Weights of a small mixture-of-experts language model, trained from scratch on English Wikipedia.
Experts: 48 experts in each of 8 layers, 192 SwiGLU neurons an expert, 2 picks a token, a softmax router.
Below are experts of layer 3 (counted from 0) of a mixture-of-experts language model. Rows are named router (the router's row for the expert) and show model dimensions 0-255. Each number is 128 + 32 x the weight over its row's rms, rounded and kept within 0 to 255. Numbers have three digits each.
After each expert's rows: a language model's description of what the expert responds to. This comes from a sample of Wikipedia text that the model never trained on.

# expert 10
router:139143103152144131154154189084132124134106094089175119048096117103115147131132094130187193140202113130089129165154149156142075091144192104123140144125097169138086106106098143109126129127065132210097056061110162085096101157107109075133134126153152186163135107139101137161151129112165127212149155070111064090135142150110096131155109094133113060174149161166153160187137108108148086116151067139144091186130141101146106141116108126135079156169143142118127137129199144103162147138152085161192112150064122116134116164120114141095135068119139133126176048090137097168137061167190129130137130181128064088150114148151089111110128119130115162124137050129152152147095079145110166135140105065164142109143145188143123190110156133110113168158111171103129089140137143079143155136148135
It responds to: Mid-word syllables ending in a, like ta, ma, ra, ga, in Indian and other foreign names: Shakta, Dharma, madrasa, Christmas.

# expert 28
router:174105106104159129107168172123121122162148092163129070110147101158111130154179155144141127149167069117127140126109125102191092142129138135113134096215114167130119097189103111090148166091086146165163099145092116128086092162081131039093107154207159168122115120153130167144176192131092160131139154108119098137120126137104071154093106122171118137132127141102138165095136105101176105129145095124153120143159160194132109110126106153130109147168095123077079167175156197181178170157146121185193102132118162130143121159097130097084120108088112122112140115064113129093106079187109133137137091197102084038136123105162150111126100160159136101168210089134147129126058120172092174096114144099103109124152176177096125157164138180123097152141099108128150112140136177092064062169121094
It responds to: Short letter pieces inside words and names, especially l, u, j, an and um, as in duel, Earl, Carvajal and McGuire.

# expert 45
router:128077116118109099070167156048149036100131133096166129105101074116106091145129130107135140124135136135098202150118172141132119105192159162103044133160101134169099100200111108115167139110081119141137083062160134134116105109107144091108156171156168159147175114104095197133143146152156093113124138116130095145114114218072062064116113107137145135134102069130114187122121098113204126109141107148129111138147159133093130115102093133123130135197122080085171190157129179134157121117183131168198064087099092095155156156097143108079114131140121089117156121085165088153067113121102117112141133198079104107131090079095091158088120145162197095130146153096103173140131093170129125152109098114139097080134105122157149123125153192130101155137130124144192097126123128130066108137135114
It responds to: Consonant pieces t, r and der after a short start, as in Under, Ladder, Irvine, Through, mugwort, plus capital initials like O, H.

# expert 24
router:148127152117117113149109145037161119163085101091089121085108085124085070134154129150128176166118128136115158129199150161130093151130176136156119123154117133139087111168068141097207118122137148130129106128125114128099092106099123117094138151129080114107117140141113125169178133113171101180167140103049070116142137192127121107139064109136116131152112127172073127083032150085159137136115092122127124143206159108135101143055181148127143130158144079121125201111160139150160150122116065218121146096115173123169114098136114103084082101120103136102198101118185119138111135147149138108077125152120081132177110125104093108110060140176194131163142098067163161154067128140082134134082118133146099131090140123180141159131196169153161201153102145141172125124126164085088131162159100
It responds to: Line breaks ending sentences, list items and table rows, plus pieces like pp in propped and ze in Bronze.

# expert 22
router:177139080108083150079127187096115090150141126139147084102137122120096182132191165101201177142131104096088123121129143112164129109163137152091060139086105151210076162151129148137150145117099159186078132130103147142132130137111081065057190134117150152109135124070155153143150119101185102233178115061067113137189066136102083133146084133182152110152109169118108157147166122126161100138117054168119125153135164156122137142076100174130075160145146118110109095129161094150115159135130095150152123131123135149189103132089149056090044088098151103083174084142149133090098115139170127093122128136136062121100110117084096109093100148145135124160139134106147124196080087156112149104120096027169122114104124132108123122103117118131132122122158091078123105139103120121150118157152109
It responds to: Inner syllables and accented letters in foreign or unusual words and names, like el in Evangelion, ic in Mexico, ć, ø.

# expert 30
router:140128145124098164121192143110094096101096105130098105091088101072135144152164131178167154151132077136143141195137123170111136059132194187130103133136098157127081081187099110052166167189115154129056103074179102160079093112114046086083140154130134133118135072086130153179156154130151119137138111120058136080146161134107153100164107124166138125184073123130068097136148097089188138093164107149090114118157147111134129145108148096126169156156158092121085106147140143113137095145127145223105089099133143094176172169092102108127086121082065102163125139138166113112106090119155144145139107137132126119132109095083105123119129127121181134150152117106161119114124061138142109146095102138106110105121224125127113121166171139090073160157173111125197057167117186135082103108146090
It responds to: The piece st inside words (co-host, coast, Shostakovich) plus month names and season in dates and sports-season text.

# expert 2
router:133135097174098127156163163127094117183130130108148120073107118108144116117129117155195128173169089132122111160122170156133104064105231134105136144121104136116096067147064121132198134140085164165087130136128069142170165145104122067084201125212163133117099082113071117130157158082146126177152118120153104143123116109121083127121106053154159141108104144133132137214104065142108112085093077146088156162158159141116117126120064092149148188159097126145122141114132134179108187101159109148119118154156140144152149150106117161097051088083115124119117078115165110080125107162179136047067094152101152083141109147079098120137137127177172121161128122125168128120143072122156138114098083109162117097124170121159125135089158133125080138177129204092131121088116175087120114115144059
It responds to: Mid-word pieces like ia, ent, men, ate in names (Santiago, Kent, Turkmen), plus function words to, it, him after verbs.

# expert 43
router:171088128118162121097147129103081148171085145078092114063077104084105097163138142134157161165120106141120172150214185171169126142171150153142102153126094156098094153111113080095158171111095158124123073105135091174045108167073142149091163158143113131106102111104074164155112156082139106121142120127113151108161126175086085062139109127169120152150083151147105145103118084132158146101171123163099110121163144130058093112110110072158102157150114087125141153150135122168188116126156081153149090067118176111133103161097113141108108045084105119108158111098202110185062104130176191138156077149069116132180101146092142172147110143119101095137157112079106141113090124144053113082142055109192132118123151138169147121105189125103084134155145114130171105156111123114087121140161115
It responds to: The word of after nouns in titles and phrases, such as Premier of, species of, prisoners of war, plus among, between.

# expert 29
router:147065128140153165135098203129109068189104072117119079147115108125122119182159151137170121145162115142069149116152165178103116050115187115133098166100133130209079103133122147121143129135064112121070156141159141114122072123040148059063158174143120127096178135109092163161155133157189165160120124113066115140128101162119103099158083118150146157137118120103060186092124096071175124116144117146098162120195157123101128120075070116127151127141093085134089076150128190152128128131133141156169083089082120148169109177100151110080089109087048116125117082102212152157101116195160167130123118159094128103125101085100116122089122117089158149120118147070134130127140109138162145120120147123157090129112141106164115145136173114094114141143126091070156086181096133128118111124135083
It responds to: Single-consonant pieces, mostly d, plus k, ch, ge, inside words after er or ar, as in Thunderdome, Ferdinand, attended, asked.

# expert 23
router:153124115082185064100126159106041118137141127090109133110128107119174122129137204121124149172156095145116114200162153130098115118167177117082088109105108121123118058144079119134177145117115164144093081141089080128070073135131111119127157079148140178102106107118136163140136133086108089153150169121122155093125094125105127157156113069116120055176079156177107185115082152141147157178113088109091090188119162111097147119095122145149145133155131110103140142138170174185151120092121156168123127152132140090205150091134122111117141130093130084072163146108138102152125094182129177040091126145104071120190104113085104171188078122135138155154148181128147126139112114134110162057089065100185135134085147152147103176072129169132104167119180189176139101151089103134157128146124078
It responds to: Word pieces right after prefixes like re, co, me, such as rema-de, re-put-ation, re-ach, re-ception, me-et-s.

# expert 26
router:160107181111154159127148128096122113138095066112083103122083076147117096163178161149127112161146100131099150134158203166155120144183109137070102121116126189141110117128110098146186125110123111217136146086132066133065110144131048094109160184183115092105118139087114124133197140133094094159127183091094102139144140161160110103114102129142169071152125181141125104141064105067122081093147098132104130170135152183117091134137123096166120170133105119118151166149146152094150158125112108169142122084134158112162137163144116099096088080102071108084133105117107098159123133146129127128119098170133106140147113127102112158121090159167153059154209078106104181124082103135128091078130129120188121119133131167135086135137181158178141166152146177113216080134058202076119092182102108
It responds to: Ordinal suffixes and words (46th, first, second), match scores like 2–0, 0–1, and numbers in sports tables.

# expert 44
router:151078073083164098078128174119109119173064083057105109102097120089092115179125166157150159159157062146067192185123159139181113139109134099077108072179148133133123131173175089151130132172112157131141117082104082155116088126109127123050126151142098111110109120075069138137179136125157049162159195117090088039179115140113116110148103087107186137158097133131068157109139146121144098132144102194082118146145161146138110056160103090173091186120125047081111124142163147172122185093126134147160125100136143122181137171119113089087056121115090150156143092137132120131112105153169112144119112159101129108127130145134148144094077132152171143144135143128096149160083131147124154093111148082118155135116113156173114157092209136099110123139111130116128091151121139169073130169147103
It responds to: The word piece in inside or after words, as in step-index, examined, maintain and Edwin, plus In starting sentences and con-.

# expert 16
router:109079090079135118121112161069100110149081112099118093057093125128115124129167136133168121157158077171092143164185143156175090103130117137103097141164089133173085091170083111140113154157099159134098078097096102095061120161132090066127123157153126153074117120085103163154175169064149132128145178120117121115124097187110101076147120128124134128165119147195093137117067096060130106129161135163097105149181160116087106092079120086137149181143136065092114142166167175115183133082129067140145084123138121068154153151139139123124105120091113117114128095085170085114105131193127170081144079151114088108169138145070066110103090138160164139159189089109153170133069101156068122109096118119169097117113139158185102156085149191145099159174141144148152118174085159129069099125131127
It responds to: Bare space tokens, often doubled spaces after a word or table bar, or indentation spaces in lists and tables.

# expert 7
router:197094084186125089116158171105119071094097148134120128113115085153124122142158149157150093130139129110129159115098155156123066084195161122137077106140099108133103109145105090161142142116090124166135085123129102086105124093142086083100170110155088149129104106087082159135135130074175119104168142095074073104121169159090132078130089107145100102125100128141113128196113081094146041121126082139125114146148133080095074069160121161169084144103142118071125092086118107111107150074188110162144091150123177143125146163096159092120065085080082056108127119103179092151037082139096128117156131136138131100162084123098146122079112189140148076120166134113157177145078107144071085061075092102161115112111134151157109120112169138169169201111128130111137133119087169118125077158161113
It responds to: Word pieces inside names and rarer words, often after a capital or consonant, such as Tor-ci-via, R-ide-au, coin-ci-ding, B, Di, vision.

# expert 31
router:117083108088204130133152129059099058133136145092137129116110080107073086223140117181143143130124137158114118141194142157153130164181144153116058135152124159114113112129091086141128129139130170133100106154106151119114105152122091143126156187157127199123157131105108155175197218102147129154150132121122120144212154134112121112159125103159149081120106140151128155126123119112136169123156065173105120125163154125111106106090090075178090158165111166115126154150150124149141212113131121126195112070110190098163128152124119107055092098103093134109153079095191044132119133135143141106099089116112110123143086125085102149107081106156150150143157095147143190124087091147106127143137059136109115097067183191142087171110120151158098163182126155119124088144124157089088077158172093
It responds to: Commas and linking words like and, for, or, but, as well, plus old/ous in Soldier and Sousley.

# expert 13
router:144131155103160146159161134080148070150129091081098143124122111161144117179145192134124131152138111142105134191154176141149101106144135180081120131157062116186113091160099096097172148100130194135112131141147064148139064152099103110076149143139106142114121127116124120150190170087145083164165143142128123096152121169108132092178123133135154109161145156123109142147081062121133083123170094123078087112169148081085130142125123096157180167155106117103125120136126136111129159113158108149130131112168167075148176189109110103100145100087114081094156127088219067144119113120187163136151095113113109121155129136097098155110122145157170075097144152043147163096132061166101098096099089155157132117113155158172095186115172195130130157183210164101127113126040200144077095138088102
It responds to: Whole-word determiners and number words after the or a preposition, such as other, two, their, its, many; also nine in nineteenth.

# expert 12
router:157104083156149064078149115112139103119079130124089106127105091154118072148128159163159164118149118131110114125171173169204118125115151108107111143089096100099084068149096145110124134101131121121103125114087088122136112152105055102099155140156132164107128145120133127149146134068103123114169200112133107078159134130068152087181059125164134101183122127201128161131127123092128135114132095161093106157131129112112069063086095080130109177171081104112067116168132187166154136110166115105142139079109176112129134128153146154151131119123092152060137124106138162192127090142149185130113090153080111064132136100123057143143096150154202097130135121144130155158161125159082105131103034118186156091109146100183104179098140182148162172134147189127180075149108198150081124131182118
It responds to: Suffix pieces ending verbs and nouns, chiefly -ing (filing, according, working), also -ment, -ed, -tion and -ning.

# expert 39
router:141099108136134138119133171115084128151119107105156108044121086120085151125130116124110175094179067136154211166135081123134146096137188130149136064144078151132097106154119106123127151135113171178119095081091122168097119155151070111114133164175104140135075088118139167132162123128147101175157119142141119126131040168094121132188135086153153081129086157118123142131138104151164127123160119139110087164175158141115139100116148167165103147160156113168118126173157130129137100158086137139139102110135129106184155165099105092121075099094071079126178090137127122086097088118145207084085083171138121116131119132125136121093086143212127159142173091084192129074153147118149167110080123055175057106126129169144137132147137133115119121206091151057117083146067125152043110140159059
It responds to: Word-internal ur and similar syllables in names and words, such as Nishim-ur-a, Jo-ur-nalists, feat-ur-ing, s-ur-vive, G-ul-f.

# expert 33
router:118117088133128157085157168102126106151058051109141135124155113078109097168180161115175124129135120203138171142141187156164128142090159149121096134104083134118038114207095106078151135124113200215153088158145105099131099153081111106075193088110113148105107135090047164171130109072136076134151118115094080095159032134097093129164129126179138101121151124181073124149161121121155101118111078202097164160185156184132139085108130124182099171149153085109144096131158120130175129132122149136132095095150146119135173152107142094100109123120117119084189112108159076071133103166135141110139106122086118142148121165117101150119137158117150099135113128141093097111073114138104148155137124101142151093120149139179105180146180166151080158134129111077118113132096145110068108159149071
It responds to: Word pieces le and lo inside words like castle, knowledge, Triathlon, Thelonious, plus the article the or The before nouns.

# expert 41
router:164137115121113200121176169164131113160144075151131158071115152117130119127134148153175187134148109094059137103132166144143084120182165223144100084171096112135101105155099108132120113103117124177148091118119135138118119106127121103115147205157142163105132089139066159174126151127194130207159106162137106091166152126099097078130157136164159130131115095151106199122110104134145122091151109199136068127127171115079043109103107145094097179139051100140129124115139175125123118117129108108132122120114089098126149159101138080165050093155049125107142074156159075120109107150113122120131082153060112097174114112088080122114150165171148093112126109106157153139099063133041172114104133074105095105072151177130099129104130161112108133138114172102165076131127189143130082138174129
It responds to: The piece ri inside names like Ilaria, Chris, Ivorian, plus ven, di, vi pieces and prepositions from, by, on, in.

# expert 37
router:167079065128174137073130159091100112096149124133072062154098078104060162181132157148137160144131071140093179127135139123127119101166174104110098116137139130153170109137103123118156213111106131181130165095092098148099159200065095126108146188160189176069152107098121132140141146137138139159142166095091090082165091175120116097123039113198153099109084195147107124147109097129134137117105091162128121145129139115119093091109078142152128114170122128088087166142162139092146189127114089141165075122116115072163139117131132114112102143101062132088159113127135138103077100171150156111085061155087070115131120107102124109035137112141150136150140075141091137096139105166142171100086106114130070115142105180100101137098131143182138149149142138132169088134129141094086040143165142
It responds to: The letter s as plural ending or mid-word piece, as in Opponents, catastrophic, plus == heading markers and table divider rows.

# expert 5
router:154156108101133137126147119139120086157114110104151103083104136164173082127118163183123137121128086142143149124142084156121124132142171176070096094140099146117064102144096112147129173146150161159128095155097119112099096096108111143087142133123182123138108108093124135119184154097108089135126164115094130136155123127151157094105141096158187133171122108130084151121079099171115139135168107105085134170157120103092068117126102139186097127155129128100113167152160158168165147124166130165165122116151101111215210137062160055111137092104094077108133138126164101121122083137162152079119108179088101142131098082107034143097078146170132122160221119084162152145134068130037147107108085096099164134113148113181074160119195181159101172125155226145182107107130149125125163204127100
It responds to: Word pieces right after an initial a or A, mostly or, ver, op, ong, as in aortic, Avereest, account, availability.

# expert 4
router:153110098130127180116173110140108118126083135116078111141126130088156123165132143165162179170183090089106143153150140181152142142136117141091047168134104202125114124161148089070133176134106133133150092135115128107067114189112076157098208138145161176087161116163040100144147126086170122163176161116099118123153109144064132096077108125116159117126153099121146165136116096087161078132105096148104102146120145144123169128108138125173068119133130133084123125179199200168137147110142102133153110083149102097142161143123145092115115102112125066157162074116172132146112085143154132078117063165121120107166053087110111147099139185139145119162104145128170205128119099090123115078138079095137118098114154232127106126042111115163117165126108131156177080146071135125129077153106112
It responds to: Mostly the preposition in after is or was, plus since and into, = heading markers, Location and Born labels, and endings like -ry, -us.

# expert 47
router:133119148092146166114145166118149129146087124081117088094091116112114149158130202137120167168201100155120118183159153144136085107141148199087098117146082132089133141146134075116167161162125168149083102129138061136087080135129045076125127173182138117100133064089128189104203169082132100182149163137140117127137085162108093082139134114191132111147122127189097130113053100101132142164142098133094085124168151119154113063090123090135091176162102078162119139152170131120165149140128088178133117074123189064156151133100142125085089094075131145131118130122128122096122076130159147081128091121123084126163166131111098122114162130186166131171202125102119198093091116136083113122090134099112127121096167171095055131120197166132114137174107158147172116109144155143102118176124156
It responds to: Leading digits of years and numbers, such as 19 in 1976, 18 in 1860, chess move numbers, plus un in announcer.

# expert 0
router:124097116086124130112130136137120108159079127132123085131082106122126091158153167141141159158169074165099137156172162153179088125144148166074099154170157142190114109184146140077155137133110146148086110067138105139109130181134064085069157191157111150069094154085124106142208147082129103158153214117109112073172084134155112056157112093116144093163128151139107140120078088051172089141153091128111089111188123129163146157107092102179083157143121077127117139135165152172172134107097098205132086095127147140140141135091164113121094132102124080079163145135149069164099117149137128090157076196091132146144142141080124162108096101137185135151182087113114162118099104139127171132114112124141109142117143142211104181116158158165116195154148128126167103145077109108112075146088093
It responds to: Short function words after verbs or prepositions, mostly the articles a and an, plus was, is, were, be, and up in upset or upon.

# expert 34
router:159105099108177101115199130102088087143139102125128070109139089060083079190135141160145118118129064161103139143176142161158121115153154111074087173164075174128111104107103109120142149117135175151118109135123090115056133171116089139089197150149142146110146094077128149129097141097113103155170157104115102082183091235132122069162110080177138081123088156179065163124088122099145118145141087174137140137098110085142125128054105105142095149155137111099124185132127175155192165104144114143161102093074164095184136157131145102069104118096103094093135090085198115130121121149132157123143111134105108096118107114069156167116059107137138103140166104138148132151110099119115129119114093141104124096051140181119114177096165174144138122120138179139146096128064172077091082146175137
It responds to: Commas, semicolons and closing parentheses separating clauses, list items, dates and place names, e.g. September 25, 2014.

# expert 17
router:220090169124126196063180109076083139138126067115146090120128118145120088109162105133168129121172097180106115107177133172070097131152187115120095130162116173115124042124052075153153183103119151155164095151126141144104104160109164117082109156113128129082119120101045135135129213125152081123132185110087098066166132120110111122118131128127112113183120125164115121131093105099145145152155119137090126150173167109109058097121102062149125168208131159118116137143170107118153092093160087145131119133131151102122162126103145113102162120110101142106094067072161134121120133171110176115104075139079094107169116087125068167119096147141167174152174134074180148129075147148133185078111135117112121094093143135168097136120186157226103135142148123124178103144158117142141104138112126
It responds to: Word-internal consonant pieces, mostly g, x and on, after short stems like la, sla, pro, as in lag, laxity, progressive.

# expert 25
router:159088106128172117093179144140163047111150104108063120073069100110090104153124146103139203131166100155089161128144144115119164106126160161100137144108129155162074078148061099072167159154117141157115087059081099152112148152085093085117160214188159105090164086117107123127137164141137126152123211134149121057128112223068123128119128133141153140127117096129147130091071107131149138121128080156154147140207159128124118137094107143158113126172166088156106120168132145142149095130159107117155091129125167052132110146113107082101159090074099109120111135119119117092132115106131163095063103143109141108141120113110101172103131141116186145154149096063089132157136111136066148108147126103135058105134145111128101146112120195218176091163175079139152083106133124163101111188148128
It responds to: Word-final pieces, especially t, y, ct, ation, ending words like flutter, Fiat, Plot, colonisation, prorogation, often near section headings.

# expert 9
router:148109147080186103145162150152077113113098103124083129100059066102079124137166120132165161148141106146116125154183139172153089143139198175115132164114098160176118089137148132106114149139145206174111081079100132094099129129124064116107147165158143135090117085069113158147117086140163127200130193070115096103150083165123119109129118147191127096127096146154081145130091093066184093092145093146139089142124150142079118130113138083149122135127091070108138160110129132189143145064147123177163114101098128089169145154127127107095151086065087078104155081095154124123109124169152138082143114178106112122128094112065131170083098122146129135116165095109131163144112109110082119095116106088145079103123109205184050169100214184137100103166152157107150124148095135095111081140169111
It responds to: Colons and table pipes after labels or numbers in infoboxes, lists and stats tables, as in Population (2021):, Born:, Lead:.

# expert 19
router:178148086068121175140153151131082122094104132127103111126123107118086125169177139121177136141143076117109140177154163158131060112132119131088088087113078135153103123155135126116152145135127160156107158104121084121102121132126118090104224121132065157085135108121130105130193159117154120063159117069120123108149122148171126107110109152179105056201053113125123193140117115085123142070164092137097096195120124095130124093094134127153143154106101076138143140131125174099140197100112090132128145109121150128159133119071162126103053106100128061082143107114140066104103089148148124029101063143103070109169095166073127112062058205137160070173150109069158151158122095143114130115114102088142139142131117147141130130143117160157144101154168194155171101178129143151149115148156131
It responds to: The word office after "In" in officeholder infoboxes, and pieces following the prefix in, such as in-cumbent, in-valuable, in-digenous.

# expert 8
router:149094118109119137088126207056104144119135073107129080112084078103155099161141139178217127165164096090124141165130137167170116086102191131110068133108045111137130053168073144085202152110091133166141095155076123079097147132149100145106144100153122120141093135138086160167175183108118123113161114047109105154143150176107126148168140150116143127137110122129118153171056087080157089190132106121127117147180118092096109144148138157132071136155173075128146173129107125125130149070114141141142098099151150122122141100105095114095113136125095097098139127112164115153116120149090158085103111144132110096193067105109090130134078147136131117161144080151148167156059129179148160087122090105147070056104142105195109215137173108121102175105139170140105131170102138128091108117137091
It responds to: Mid-word pieces in names and compounds, such as ke in Market and Chalke, les in Charles, app in Harappan, and hyphens.

# expert 3
router:135171125150166093126116177095138093140091049091158091063140079096105165147136134175117137139173111151108165178154162168136113116101161144128127093144102127149112077118134107078145159141103140143072125125081093152066125146086092080088121179139117103115119065154085159196152157167128105123116161124104113096117109148102110089155102089173123116156106133168068101120081083098104092113110088168146195135201137156118136048120161110133099152157073097145174135170171142111132144064135126157132113110097130133097155129127154081089065131130099124136190056104122046120092103162157137129112133102151088138153139119073095118147127144130144091164129109119113136115106099196156153138101145087150119076142104193147117146087142137122149138173172225077195109114151132147135095202189140
It responds to: Syllables ending in i inside proper names (We-i-ß, Ste-i-jn, Be-e-ti, É-li-sabeth), plus en dashes in match and tennis scores like 0–5, 4–6.

# expert 1
router:167101090138151090077114130151154099135116160120131101146108071107134106171110139129146133147165106125127135131216185178193174084151192125148069178117137140169125083116089109116096119109124158139141130102094082165136153148121093067126189138153124140083133090118157131119173124118122089146152147119138116145143153115041141104190108144137154113128096152202118169143121133077150110117166098161122123138154134131079114106121120109127139157138115126119089151187138118152154155093102139122135096096107163099133117131076161103093064094068098089052125058129183143166153078148156146128113105172110100124144080130070059151106140085199162092184131092083136170157102132144086127124122062112178139130112211189163113176094166137156124161127137160073155122148118163105085134230148151
It responds to: Verb-ending pieces ed, ted, ing, ting closing past forms like opted, collected, belonged, declared; also final digits in table numbers.

# expert 46
router:170142106093119118092144165138099122147147118097110088119122115116099150153167112144142171172178084131119100151184152173156069126113207127114096131138105139144118099197105121079127176177108156133113120129098129103082122158062109121117147174134131175085117094092095148190151147116165111166165183118116069080137094216092118087140111066197140114136086092165090141170078155077161131105163103170100086122130112141123091125100073116133116139182102046087133161118170164192143163104150125182184089159100132101168156166101098100109118125077120108076154093079166068094090099185143115106090111163125097087132111147084127140131119108142195124184136087082131123102122136176119110095099053061132127137115118148174126161113142128122119158129130135099134099150121156121065104147184108
It responds to: Sentence-final periods and table-cell pipes, plus closing brackets, heading markers ==, exclamation and question marks.

# expert 36
router:125113158098107157074186153108091099116097142075099111110140096105145104154121186105118122155156137150124126177146146148116070092194160167072096109075122148148106106211172117124177164108069166185152110104121079162110108088091121102092141121154028163098085117105078154114162169114126081087158116044096044119158125136109099076147083120157098098203095109123088131197095129116132118160139106169128118159114124150127088104167119136173123164149118127141110148132118147092124213112149111114197142075106163144145167156123149107124085099117076136102122073111143133111062111196142126141148112151141153125168061146094106108117087188136150123159140128152170118110107094152144132086070094080107176145047101114136080169116165166129133139116142115101135125154119136108100093134145109
It responds to: Word pieces such as re, -er, -ers, -ill and -ies inside names and words, as in Sverre, entrenchment, letters and Thornhill.

# expert 32
router:170142090127188148119137176102105115160098098139095134096140107104116140112197116151137134119131106136111129131101138115111140109101155138154146122114072118153102081140118124102187190111147138151141148133107140142088098138049121141094128123134099119130099117123113190126144175136186137127125147096098115063179052197123098083107153095124100060203040123160124169080047154094158150087167128146113108129215153139112077101093169180138115157179104098152078111156139174168172084103135072182160122143128146170133146157085115107122111123114105141145125137075158119149142114210145184102102120138109118100192129083124084136091081134141153152123100100110182181135133161182115198065096090109130081096069171169159120085163120145147151129170121144102169138145126141110158089169155120
It responds to: Consonant pieces inside foreign names and words, such as sh in Sudesh, cc in Succha, k in Puskás, g in Norwegian, ph in Ralph.

# expert 42
router:182104165131133178155135148120093127159124080107098088124111092129081119133159177147154137151150115149137166165142157138116126107184123128070096081186102167181108104122110117135118151187135139158085088102142078164150139161107123117092140169174131146130114145071111135109121159124128100108120180122073139146154114141118066121214083099132172113155134187165067161149111080103190133105163115124068067116174209095108119125135077079190128146184108091121140146175102148144161141090137082121127093108088115132112178192111137121098118105125118123066168096100129107125088115132157164125132109173129063150132130124136150165123064142171168103114151170109165178149101121161087137117085054160136095097077124171160070147140138180110148207167159133105153103150069150102091069171145099
It responds to: Single letters s or f starting a word after quotes, parentheses or apostrophes, as in /fr/, squads, possessive 's, perfumed.

# expert 35
router:186131111147126133119207155147099127156091152058091145090069142133102140138189161146137133191148114124100110142134143173114112094136129141146113115122084149147092089150073146144185134137078135107158060117082118114045152146086105137094170190160132140111092097111076157180138149089115122184117195119121069106155142164055122091135138080165143110119120111177133131159089095118137121127144104105110109131115096114043098091148122103141095132129121043071148175110142149135199142099137117169124111131117172114146163153073100135127097116079102103093132121076143088129080105128101142077109110150128086150177104111089068129108081104131206121161147121082089157132064094142081109088073071128155126068074129142167093185119151140151147172140111159138192093144104147140118127171130126
It responds to: Periods after abbreviations, initials, numbers or sentences, such as N. erythro, s.r.l., 16.3, and single capitals in acronyms like S-B-S.

# expert 18
router:129149088105134147130195110111110058113104095136082078132115105084134110141156140197138151163194103132115174140160190170128141098136151127102116136128113169116114036200131077100181174144116171117119147152155111164125063176144123052092181108147119170083129133107106161142180146113151105099152147145099093163140116114147129128142103132166116127144101111148130136108096131061114127096147083152081092141154138060092142093095088153224176153141064118102081106152127177106129156084131173140107123099092143132200154186081098120128079092088068085143129105134147135149131080207186161141112078150133133099124102144135129151099150144164194110172126158104180156121113103132141128141149108128118107104116159140144085168055163134179133154142142152152175117112095184137100066153147110
It responds to: The -ly adverb ending (continuously, originally) and verbs or function words after auxiliaries, such as also, been, made, led, as.

# expert 21
router:140118115117124139097140118095079103108159113127150123148155142112165103160129163157129148166126117096103125186241188179130131077116152151099147126071158103182134120134068134095145141155085175139147038153159118124074147095096145143103154159127130156127174146068141117139121124129124094126136145053057125129145121142103096150166098101116132106134104117134107144188137111075126085131168108149102138199112150092130121153076099121143101155145117105113049152138159153153176211098121097142165124100113136099170168100116131061092132102091116109085168112096152137091148111146136081092065156135054113115157098117043067125143135172124095104140108077133095148184071107114164120101119100081202097115072187147177079136109119137169152117144120167115143107186088123123154097165180118
It responds to: Closing syllables of common words after a consonant stem, like ron, ence, ance, dge, ttle, as in acronym, Distance, judge.

# expert 40
router:181144155130163121121145121093118083127137150075083131085118123109137084176191160154171124195144126174136163141161172156114117103143161107126083174111157161119121065082041126110166155113102139165123098154133110147091070132097134090116150129131148168109119124069123124122135141083161113170119154116119082110153129154128128132136147092103099134144127143201133184158078127128168067120124102117078123148131124117054084090083096053154106120131127068114145164169154127160196171122168087188120129093138117136137126186060140094096081084099133101132136131060192124126137088155149158060121093108082082139156119088086106100154133151156143135137162107135129210158086032127112099141155098113144125112078155172197107152075132108164126158119148166115149155110059113143141104163118090
It responds to: Second word pieces following an initial capital or letter, such as ate in Pate, age in Pageantry, and ive in Five, plus See also.

# expert 6
router:151078116078165127092149129106103111124118128116133137125098130101136166192162124187157136135122120150119153148158160144132056087166148115078080102133114147125108120129119071138130144110099206138102097136121105144124115187119075099116143170204144148119134130078127119102200151098123109170184205117102097092196056210113108118151061101206118108139136110139128156149096108082148126126134107135127090139175166080102133109110112103184134172191103056118141096142149146117189113102167115175135132131116128088176178207096122125094095090062092065107146067115158062150119116160127131102139099161110097128142133145116105150113131183137171122176156128069136138132110118125128138060106107118181092104093143184146103155125149153148100151124148166109131073161095181092089108141115063
It responds to: Capital letters or short capitalized pieces beginning a word after line breaks, quotes or punctuation, such as M(illwall), Ch(er), E(MD), La.

# expert 20
router:186108120080122108154116145122039133123058111119078160074109114080101147138151131142180131120138089128095137185122150108141142124129157165134115137121111140187105070114086112067147136148150125156099120098154112112055144169146117084090145220158125182080067099143090155102175139075153074151166168119085063145178099115061168147171102101149163103123090138177150155158110111100119119146140131110106105184116112127095137089099118113145113165146153138061144128096100171137119130110110087125118094118131124132165148131128104122136055160105127078130179113049149030146108127145159160081109096124138079116159119159144114134071129172141150129119155115081118154125120118144110130045069117100143096124143106189157094162077201129160122124142162184096153088194105114100124089103130117
It responds to: Colons after labels and names, slashes in table entries like w/o, the infinitive to, into, will, would, and name pieces like Kurt.

# expert 14
router:161118080062118158082195156108126036082140122089134121119150088041078124153126214131221185129138099108136113121156133144126146102098177124157091135117134122190062109159107125093146162142099164133094125147072085136117122152087085118108193156175152182056152160023148127150133115108159087156145115106122138055160152123109136130139100127141115085141080126145141143131121117097129133130151111193118138190172127109100093107119099123171146153126142120124058169141143135131166178097113132143137087116108160108155125163145166101096090107079122122120118085119104122158146120145146133121125124181128138090100144141138105126108155141127140169202168145104157143153150123157154107119158075042185128057101155138119125131153131178168166107164184138119127116114068115132099088162176069
It responds to: Word-final suffixes like -able, -ment, -ity, -ation, -ite, plus nouns like area, community, Service: Notable, satellite, election.

# expert 38
router:129119092096125142118109105150078129159127099151104121120128148095054109190124146152163147133152127149121128129163152141223132064113165178088108140189129150136110110135139132082126183140097130130124122146129055207095150110045057112097114118160153168125132089088076134106133181146153132134131192136091134090175080119146135143132089106149134091199063130153098159124097163062133123115113094144119160165141128126138055142086117110128123142178133128126033135114169096180148130136136098143162080087129182072150113112122112109136096075048088127128128098091098113088128079130179167124087096097061135097107155119111087162098140158135113131155187056141127116121127117148122182100129102105179094067099162166139149142104128174143127092117119125097119113130140147112092080224124124
It responds to: Pieces al, ical, tic, ad ending adjectives or words: Theoretical, Topical, Placentalia, Upload, Instead, ballads.

# expert 15
router:167071081152181153093176170092131128111122105080108138137106139077140114129147132131142174105128130132123170118188140148138077123116124136066110091149092180127129124153084096132132176155092130142113120092153093086111098149071067080149158172154094161084096128096086179132187159106152092139194136120094069087180100155091089066195118135132167079169137120181082145159074124087141129133183110196077072174159102157112099089108137104126129101151156078133159123134127150153156122111168140128168098068128128065159124126086126081100128115130128123104142125053108092154101124140112163101115101117087116177175085151138108130091089149152139149160125092141115190155095119131084152100146127154134125120079167185184119133118148175158100166118177182142206103149133133083060128144172101
It responds to: The letter n or n-syllables inside words and names, such as hym-n, Know-n, no-n-Muslim, Ken-n-y, Gra-n-t, plus table pipes.

# expert 27
router:199120143134125059103117171065104154169108094145123115093072094095098178144108133160145105169150136129105162142144143119197115125162138158111134092142110155187142098148048136072136126171126140152063107077136110114065144127094122123107137147198121159070116132122084130115143148135123110170134223129083146096102119169149122087136103094094165109189140149142135137166071134112145115145110083134103147150148191148156137136116120119159133126188156132104105148129129119173212138128149073100132111166144115099160140151116082082109130121110131073093122101099110082105120069121164130089084101136136099114198047102163111139121127118169210098135187138124130195137118103153046139113064123127152076109085186170147104146100115154161154102123108135134130060124095089087107100196105112
It responds to: Inner syllables such as am, ff, ap, ist in names and words, like b-am-boo, ste-am-ship, Gru-ff-ydd, Gri-ff-ith, Ar-am-ex.